Weights of a small mixture-of-experts language model, trained from scratch on English Wikipedia: a softmax router, 290M tokens.
Below are experts of layer 4 (counted from 0) of a mixture-of-experts language model. Rows are named router (the router's row for the expert), down (a neuron's output weights, with its number) and show model dimensions 0-223. Each number is 50 + 12 x the weight over its row's rms, rounded and kept within 0 to 99.
After each expert's rows: a language model's description of what the expert responds to; "comes before" lists some tokens at least twice as common just after its tokens as in all text. This comes from a sample of Wikipedia text that the model never trained on. Tokens count by the router's weight.

# expert 61
router:44 39 42 38 39 52 54 55 65 50 36 62 51 37 57 47 67 38 59 50 34 30 57 48 51 52 59 51 24 47 43 41 53 46 56 78 50 50 72 58 62 48 70 47 33 50 46 57 70 43 45 33 42 44 61 59 62 64 41 66 56 37 71 66 37 45 64 32 43 58 51 35 52 64 46 52 45 50 54 59 31 47 45 20 31 68 42 53 64 37 64 51 58 38 66 47 52 43 48 52 58 42 51 57 22 51 59 48 53 64 37 56 66 66 43 40 42 43 30 37 62 49 35 55 16 47 39 51 57 60 51 64 25 65 52 57 51 36 53 52 40 55 60 63 51 47 61 61 52 30 51 32 71 38 47 36 47 58 40 47 53 25 14 48 45 60 22 52 36 72 67 57 47 41 53 51 71 54 55 55 51 46 71 40 63 70 45 66 32 41 68 46 33 26 47 36 29 37 51 38 44 60 47 58 43 41 36 56 45 57 75 49 57 44 35 52 42 54 43 66 62 64 38 63
down0:59 49 57 57 67 57 80 50 59 41 55 66 55 42 58 59 70 71 48 78 51 26 40 46 37 57 42 59 67 55 35 36 49 47 30 39 61 57 28 38 33 53 61 44 57 46 59 59 51 43 39 63 48 54 58 51 41 16 45 62 60 51 40 46 57 37 44 33 63 39 48 58 56 67 53 55 51 41 42 49 42 66 49 61 48 27 61 44 27 52 37 50 60 55 51 57 47 51 79 59 67 66 43 61 43 51 65 63 45 54 46 76 38 46 55 35 70 63 48 39 72 32 42 46 49 45 40 53 47 24 40 42 59 51 52 59 50 47 45 43 43 43 57 36 44 16 49 44 52 45 61 46 54 60 35 44 38 43 46 50 57 77 42 42 43 46 60 42 34 67 62 82 63 50 58 51 39 66 45 38 36 64 33 68 61 66 46 50 34 38 48 26 54 65 42 44 40 45 43 57 63 40 52 45 58 44 54 66 32 53 46 27 42 64 44 54 40 19 40 26 73 46 58 59
It responds to: Final digits of years in ranges and citations, such as (2009, 201-1, –2013, plus line breaks and colons ending infobox fields.
comes before: "\n", ":", "-", ")", "),", "6"

# expert 63
router:45 47 53 70 37 56 48 77 50 60 69 35 50 40 46 37 30 51 41 68 45 65 37 47 46 43 42 41 45 77 48 39 63 62 75 44 56 32 38 36 55 24 76 43 38 33 45 54 41 70 51 38 64 59 51 54 50 53 59 50 41 68 49 35 59 46 41 27 42 29 54 49 32 66 54 33 56 52 48 37 41 33 55 69 43 74 61 62 41 39 66 37 26 70 52 47 53 49 59 30 57 36 50 40 53 60 38 43 48 59 51 29 57 73 58 53 52 25 28 64 67 37 51 56 48 59 64 20 47 69 56 55 39 41 36 51 69 57 46 52 75 52 40 52 56 54 65 42 52 55 56 39 33 58 55 67 47 59 57 52 39 35 54 56 46 44 53 22 40 43 44 50 60 41 52 62 42 49 48 54 53 56 56 54 49 37 62 58 45 54 49 44 48 26 66 37 55 55 76 63 62 46 66 67 43 66 53 64 41 45 42 37 46 53 64 46 43 60 28 51 36 25 36 36
down1:50 60 52 58 47 56 58 57 51 59 39 47 54 52 52 42 53 44 66 63 75 72 47 50 35 51 43 62 55 60 60 36 43 44 37 55 62 61 23 36 70 52 46 40 59 38 57 50 54 24 40 77 44 48 63 72 75 43 68 54 72 74 46 40 35 57 37 66 60 45 54 36 47 49 83 50 59 73 47 23 41 25 72 62 48 51 53 49 44 43 33 45 46 50 50 62 68 46 53 43 53 36 64 24 34 33 60 56 44 53 40 40 80 69 44 29 67 63 36 41 38 54 49 57 44 29 53 35 53 60 58 52 35 51 55 37 46 50 48 42 56 51 32 45 70 53 62 41 30 44 64 55 49 47 60 55 30 35 60 68 26 34 60 55 40 57 44 52 43 47 51 51 36 55 32 46 29 47 47 35 37 42 58 43 50 50 55 57 64 71 48 42 48 41 63 26 53 54 52 56 81 44 53 52 66 50 44 51 48 23 56 45 47 53 45 50 55 37 54 35 29 38 54 37
It responds to: The word and, plus commas after words in lists and clauses, such as Pachelbel and Fischer, receptors, thus, and but.
comes before: " and", " the", " which", " a", " The", " but"

# expert 29
router:44 69 58 47 61 29 55 44 57 45 49 60 73 54 38 57 63 58 42 75 45 61 24 43 63 53 74 65 46 64 55 41 62 39 42 56 51 52 46 40 70 56 33 28 45 62 55 33 40 40 43 52 34 67 58 31 41 66 64 53 42 64 38 39 60 48 50 65 42 50 57 56 63 44 59 56 50 42 44 48 51 37 43 43 57 25 51 49 35 47 39 35 40 54 64 57 43 59 36 45 64 59 66 47 37 32 39 27 45 45 59 73 54 43 50 31 39 55 64 67 71 50 58 35 42 44 56 62 50 36 56 51 28 56 56 34 70 58 59 40 67 39 56 51 57 42 49 71 66 36 75 82 41 59 56 71 55 58 57 62 38 37 32 50 16 43 68 44 72 51 71 50 55 51 38 42 46 45 48 68 56 40 42 42 53 49 46 50 43 35 51 56 51 52 59 54 55 69 57 60 61 43 68 81 42 47 40 71 42 52 39 23 49 45 40 51 35 64 63 48 49 46 26 61
down1:50 40 48 58 28 57 40 47 48 52 31 56 63 49 47 41 38 33 67 58 37 38 40 57 57 34 45 30 70 75 35 47 36 71 70 54 64 52 55 44 41 40 39 28 50 50 67 51 47 73 59 35 59 61 49 54 56 61 56 43 34 38 47 52 63 60 48 33 38 37 51 52 66 45 47 46 31 42 67 28 61 64 55 52 31 38 52 42 71 38 51 20 50 44 49 55 20 56 36 63 27 40 52 43 51 64 50 47 61 51 49 44 57 37 70 41 54 59 56 44 42 25 48 63 32 47 51 48 51 45 35 65 34 36 26 48 74 39 54 44 48 34 57 59 53 47 43 68 48 24 35 47 71 61 26 49 55 59 41 48 16 44 65 33 46 57 53 45 48 53 43 43 47 40 69 39 39 40 38 38 53 40 29 46 39 42 54 65 41 59 41 51 28 52 36 21 58 46 57 61 39 56 38 45 42 74 39 45 47 57 49 36 59 36 38 57 46 35 42 70 39 53 48 35
It responds to: Prepositions, infinitive to and modal verbs linking clauses in narrative prose, such as to restore, into, against, would, through.
comes before: " the", " a", " be", " his", " an", " their"

# expert 27
router:50 43 40 42 53 65 25 50 54 48 70 41 60 36 34 62 40 51 55 38 38 70 60 45 57 42 49 50 36 49 59 21 48 41 56 44 27 25 38 33 52 68 49 53 53 39 27 39 41 42 40 58 44 66 69 68 41 33 46 35 49 66 56 59 48 69 53 58 55 63 45 44 40 46 56 63 44 60 66 50 43 49 42 34 62 46 67 57 50 66 23 52 53 48 43 44 37 74 59 38 30 55 57 44 42 60 39 51 40 43 42 71 38 46 52 71 50 67 39 52 46 54 35 44 49 74 53 48 62 40 43 45 44 50 56 43 63 54 68 62 63 58 52 52 39 65 38 49 35 50 59 75 62 73 61 62 38 44 44 29 32 38 43 67 34 41 40 66 78 48 25 57 66 52 38 47 72 57 44 51 45 58 45 65 62 45 61 57 33 44 41 49 40 48 71 53 51 55 59 71 68 44 66 49 46 25 54 49 59 74 69 27 56 41 44 62 72 44 66 45 40 37 45 66
down0:34 43 56 39 63 45 48 65 20 57 37 52 56 57 49 57 37 42 50 53 25 48 34 30 57 39 73 57 62 56 59 42 32 53 43 46 44 56 34 54 43 62 48 58 52 37 51 46 53 52 58 62 60 53 64 41 51 59 47 43 46 52 56 54 48 54 51 64 51 76 60 47 36 54 45 51 46 37 36 56 35 48 54 72 56 46 88 41 38 52 34 51 47 43 61 35 33 41 50 57 60 58 51 35 41 56 32 48 22 47 37 67 41 22 61 65 32 15 52 53 75 47 32 29 62 36 34 51 64 41 45 40 50 46 66 55 68 64 74 47 48 45 59 42 48 41 72 54 70 42 47 40 59 41 55 51 59 30 48 51 56 50 41 64 74 56 73 49 63 64 32 34 27 65 29 65 30 64 73 53 59 34 59 52 49 40 53 42 43 68 40 53 50 48 55 41 52 66 66 48 42 28 36 52 63 56 53 53 37 21 64 53 38 42 48 58 53 54 55 44 62 37 44 49
It responds to: Auxiliary and main verbs right after a subject, plus adverbs following them, such as was, has been, is, became, also, again.
comes before: " a", " to", " the", " been", " in", " was"

# expert 35
router:57 50 71 55 50 55 35 44 46 41 32 45 67 60 64 46 65 49 34 31 34 66 66 61 51 45 45 57 30 39 40 71 51 45 56 36 48 43 49 60 64 56 46 33 45 54 54 57 64 51 62 76 68 37 37 56 49 45 58 66 56 36 63 47 17 62 39 47 50 44 72 52 53 73 43 24 27 49 48 42 39 66 59 31 51 30 35 52 47 36 48 49 62 42 61 52 75 38 46 63 60 60 65 60 42 42 73 38 33 41 56 46 62 54 48 39 54 55 35 67 37 33 44 51 43 40 45 71 41 47 58 56 51 66 24 41 49 78 56 62 51 37 67 61 61 74 58 49 36 42 39 34 60 45 44 31 45 44 48 56 42 49 59 72 46 48 46 64 59 44 53 44 48 47 53 59 72 54 38 34 64 39 42 46 23 70 31 61 47 55 47 55 43 64 58 50 37 50 72 37 67 47 55 69 33 64 44 36 48 30 69 41 59 61 46 27 48 54 46 55 71 53 54 42
down0:44 42 80 36 45 45 56 50 64 48 37 42 45 46 44 49 31 44 51 49 47 54 59 63 59 37 52 32 56 67 63 62 54 57 52 64 73 42 68 41 84 18 25 58 59 36 53 56 38 47 47 30 69 68 55 48 43 59 58 43 55 42 48 39 53 51 31 56 47 62 56 63 50 64 50 59 46 50 42 44 10 78 32 51 57 51 51 53 87 41 31 42 59 31 67 56 32 36 44 35 52 30 40 36 69 56 39 55 53 68 56 44 51 57 53 33 70 50 42 59 36 40 47 53 29 59 58 58 42 37 31 44 62 56 60 53 71 59 63 62 58 62 60 51 47 47 58 49 44 52 46 54 54 49 42 43 47 47 46 52 59 38 64 68 55 46 52 54 70 43 41 56 70 65 22 57 58 60 46 46 41 33 36 56 32 54 54 59 65 49 38 57 62 47 43 30 54 49 50 39 36 58 69 15 36 46 33 68 62 45 44 67 40 56 50 51 53 43 41 59 52 34 47 35
It responds to: Standalone single digits in sports scores and table cells, such as 1-1 match results, 3–1 set scores, rounds in fight records.
comes before: " |", " 0", "–1", "8", "1", "6"

# expert 42
router:47 65 40 36 74 64 23 41 69 46 60 44 70 55 33 73 47 50 57 42 38 65 30 56 67 57 57 36 48 42 52 42 41 53 39 75 56 36 52 37 66 53 37 41 64 60 44 33 42 54 46 60 44 62 62 74 42 43 29 50 57 41 34 69 58 69 59 64 57 47 54 49 34 37 54 44 29 48 65 63 45 69 40 46 44 49 49 41 32 44 28 25 45 50 45 39 63 72 52 56 55 52 59 33 65 54 43 49 50 39 29 77 38 36 54 43 49 75 40 44 38 61 54 40 51 62 60 59 53 37 52 55 59 41 41 43 49 62 54 48 47 48 60 46 38 38 38 52 42 44 71 70 40 55 53 44 41 42 62 46 47 59 47 30 25 45 61 55 64 46 50 60 46 31 45 68 62 59 60 31 36 64 60 49 63 40 50 52 30 46 53 44 66 66 56 65 59 66 70 49 64 35 61 42 48 40 46 59 56 68 48 28 57 31 26 29 51 30 68 61 65 34 40 43
down0:44 60 64 51 52 40 77 37 56 54 45 62 57 35 61 54 35 51 47 47 56 66 56 55 35 48 39 39 66 54 29 45 39 61 51 34 70 40 58 59 63 41 44 48 58 52 53 43 50 82 51 26 63 33 64 56 45 57 45 49 25 44 56 42 53 37 36 46 49 40 39 45 63 53 47 48 42 68 65 45 38 65 46 33 45 38 42 55 29 49 46 60 34 72 62 29 69 62 21 44 39 61 19 19 50 59 45 59 74 53 73 35 58 50 52 42 65 47 55 56 43 53 43 27 61 53 73 40 57 56 56 53 65 30 52 47 49 47 58 52 58 56 54 51 49 30 58 56 57 71 32 45 33 56 68 47 40 46 40 64 39 38 30 52 49 55 48 50 42 53 54 45 63 53 34 54 40 43 51 30 52 65 39 50 58 52 61 56 50 52 57 30 35 63 73 60 35 73 47 52 46 45 48 54 51 34 22 57 45 25 48 31 32 27 27 37 38 56 45 58 59 33 46 42
It responds to: Past-tense verbs after a subject in biographies and plots, or their first pieces, as in began, moved, dressed, obtained.
comes before: " to", "ed", " the", " a", " in", " by"

# expert 23
router:50 50 60 47 28 58 62 38 40 61 54 53 33 41 43 42 66 51 45 63 54 40 60 64 66 41 43 34 54 37 66 43 38 56 30 65 38 39 47 62 44 54 15 48 42 48 30 49 53 47 63 32 35 48 53 49 37 29 76 49 49 61 69 32 52 57 47 39 38 59 36 55 50 70 44 63 60 40 38 54 46 55 56 59 39 67 60 37 45 73 66 53 62 42 39 46 58 40 29 37 65 37 55 59 50 64 34 63 44 51 55 42 73 33 53 53 80 72 35 27 59 45 44 54 58 35 64 74 46 60 53 57 47 56 48 63 39 30 45 33 45 44 34 56 51 57 51 51 29 73 30 45 64 23 69 61 33 50 43 55 51 47 25 61 69 46 49 38 55 49 39 50 71 36 77 42 49 36 62 34 64 64 47 32 42 45 38 50 54 52 53 62 57 67 59 36 62 57 60 46 49 40 36 54 59 64 53 53 42 30 45 64 42 50 45 43 38 42 68 61 66 47 65 37
down1:52 38 54 41 56 40 55 29 55 53 74 72 41 42 47 37 55 59 44 58 57 61 47 35 58 52 43 59 52 31 64 59 31 57 56 32 42 60 68 53 41 68 57 62 62 40 49 53 29 65 33 53 56 44 50 54 59 14 53 61 47 63 39 66 49 67 49 34 36 57 48 70 70 32 40 60 48 46 38 40 49 49 30 40 47 58 59 57 44 60 57 42 56 60 56 62 57 65 64 53 77 63 52 75 49 54 64 40 33 54 53 57 44 57 63 25 56 39 35 44 67 27 51 44 26 41 46 64 42 47 28 51 49 38 52 66 36 65 35 41 60 64 24 68 55 52 48 42 34 56 62 47 56 49 27 31 60 45 35 65 53 50 40 57 50 65 51 64 58 48 52 53 22 30 57 61 50 38 64 42 51 62 20 54 67 36 46 47 29 60 55 54 50 57 55 36 58 51 64 54 47 65 57 30 58 61 58 47 21 69 42 67 68 56 47 44 62 36 60 36 46 55 42 35
It responds to: Decimal parts of numbers in tables of election results and sports statistics, such as 44.0, 49.33%, 3.65.
comes before: " |", "%", "6", "5", "7", "1"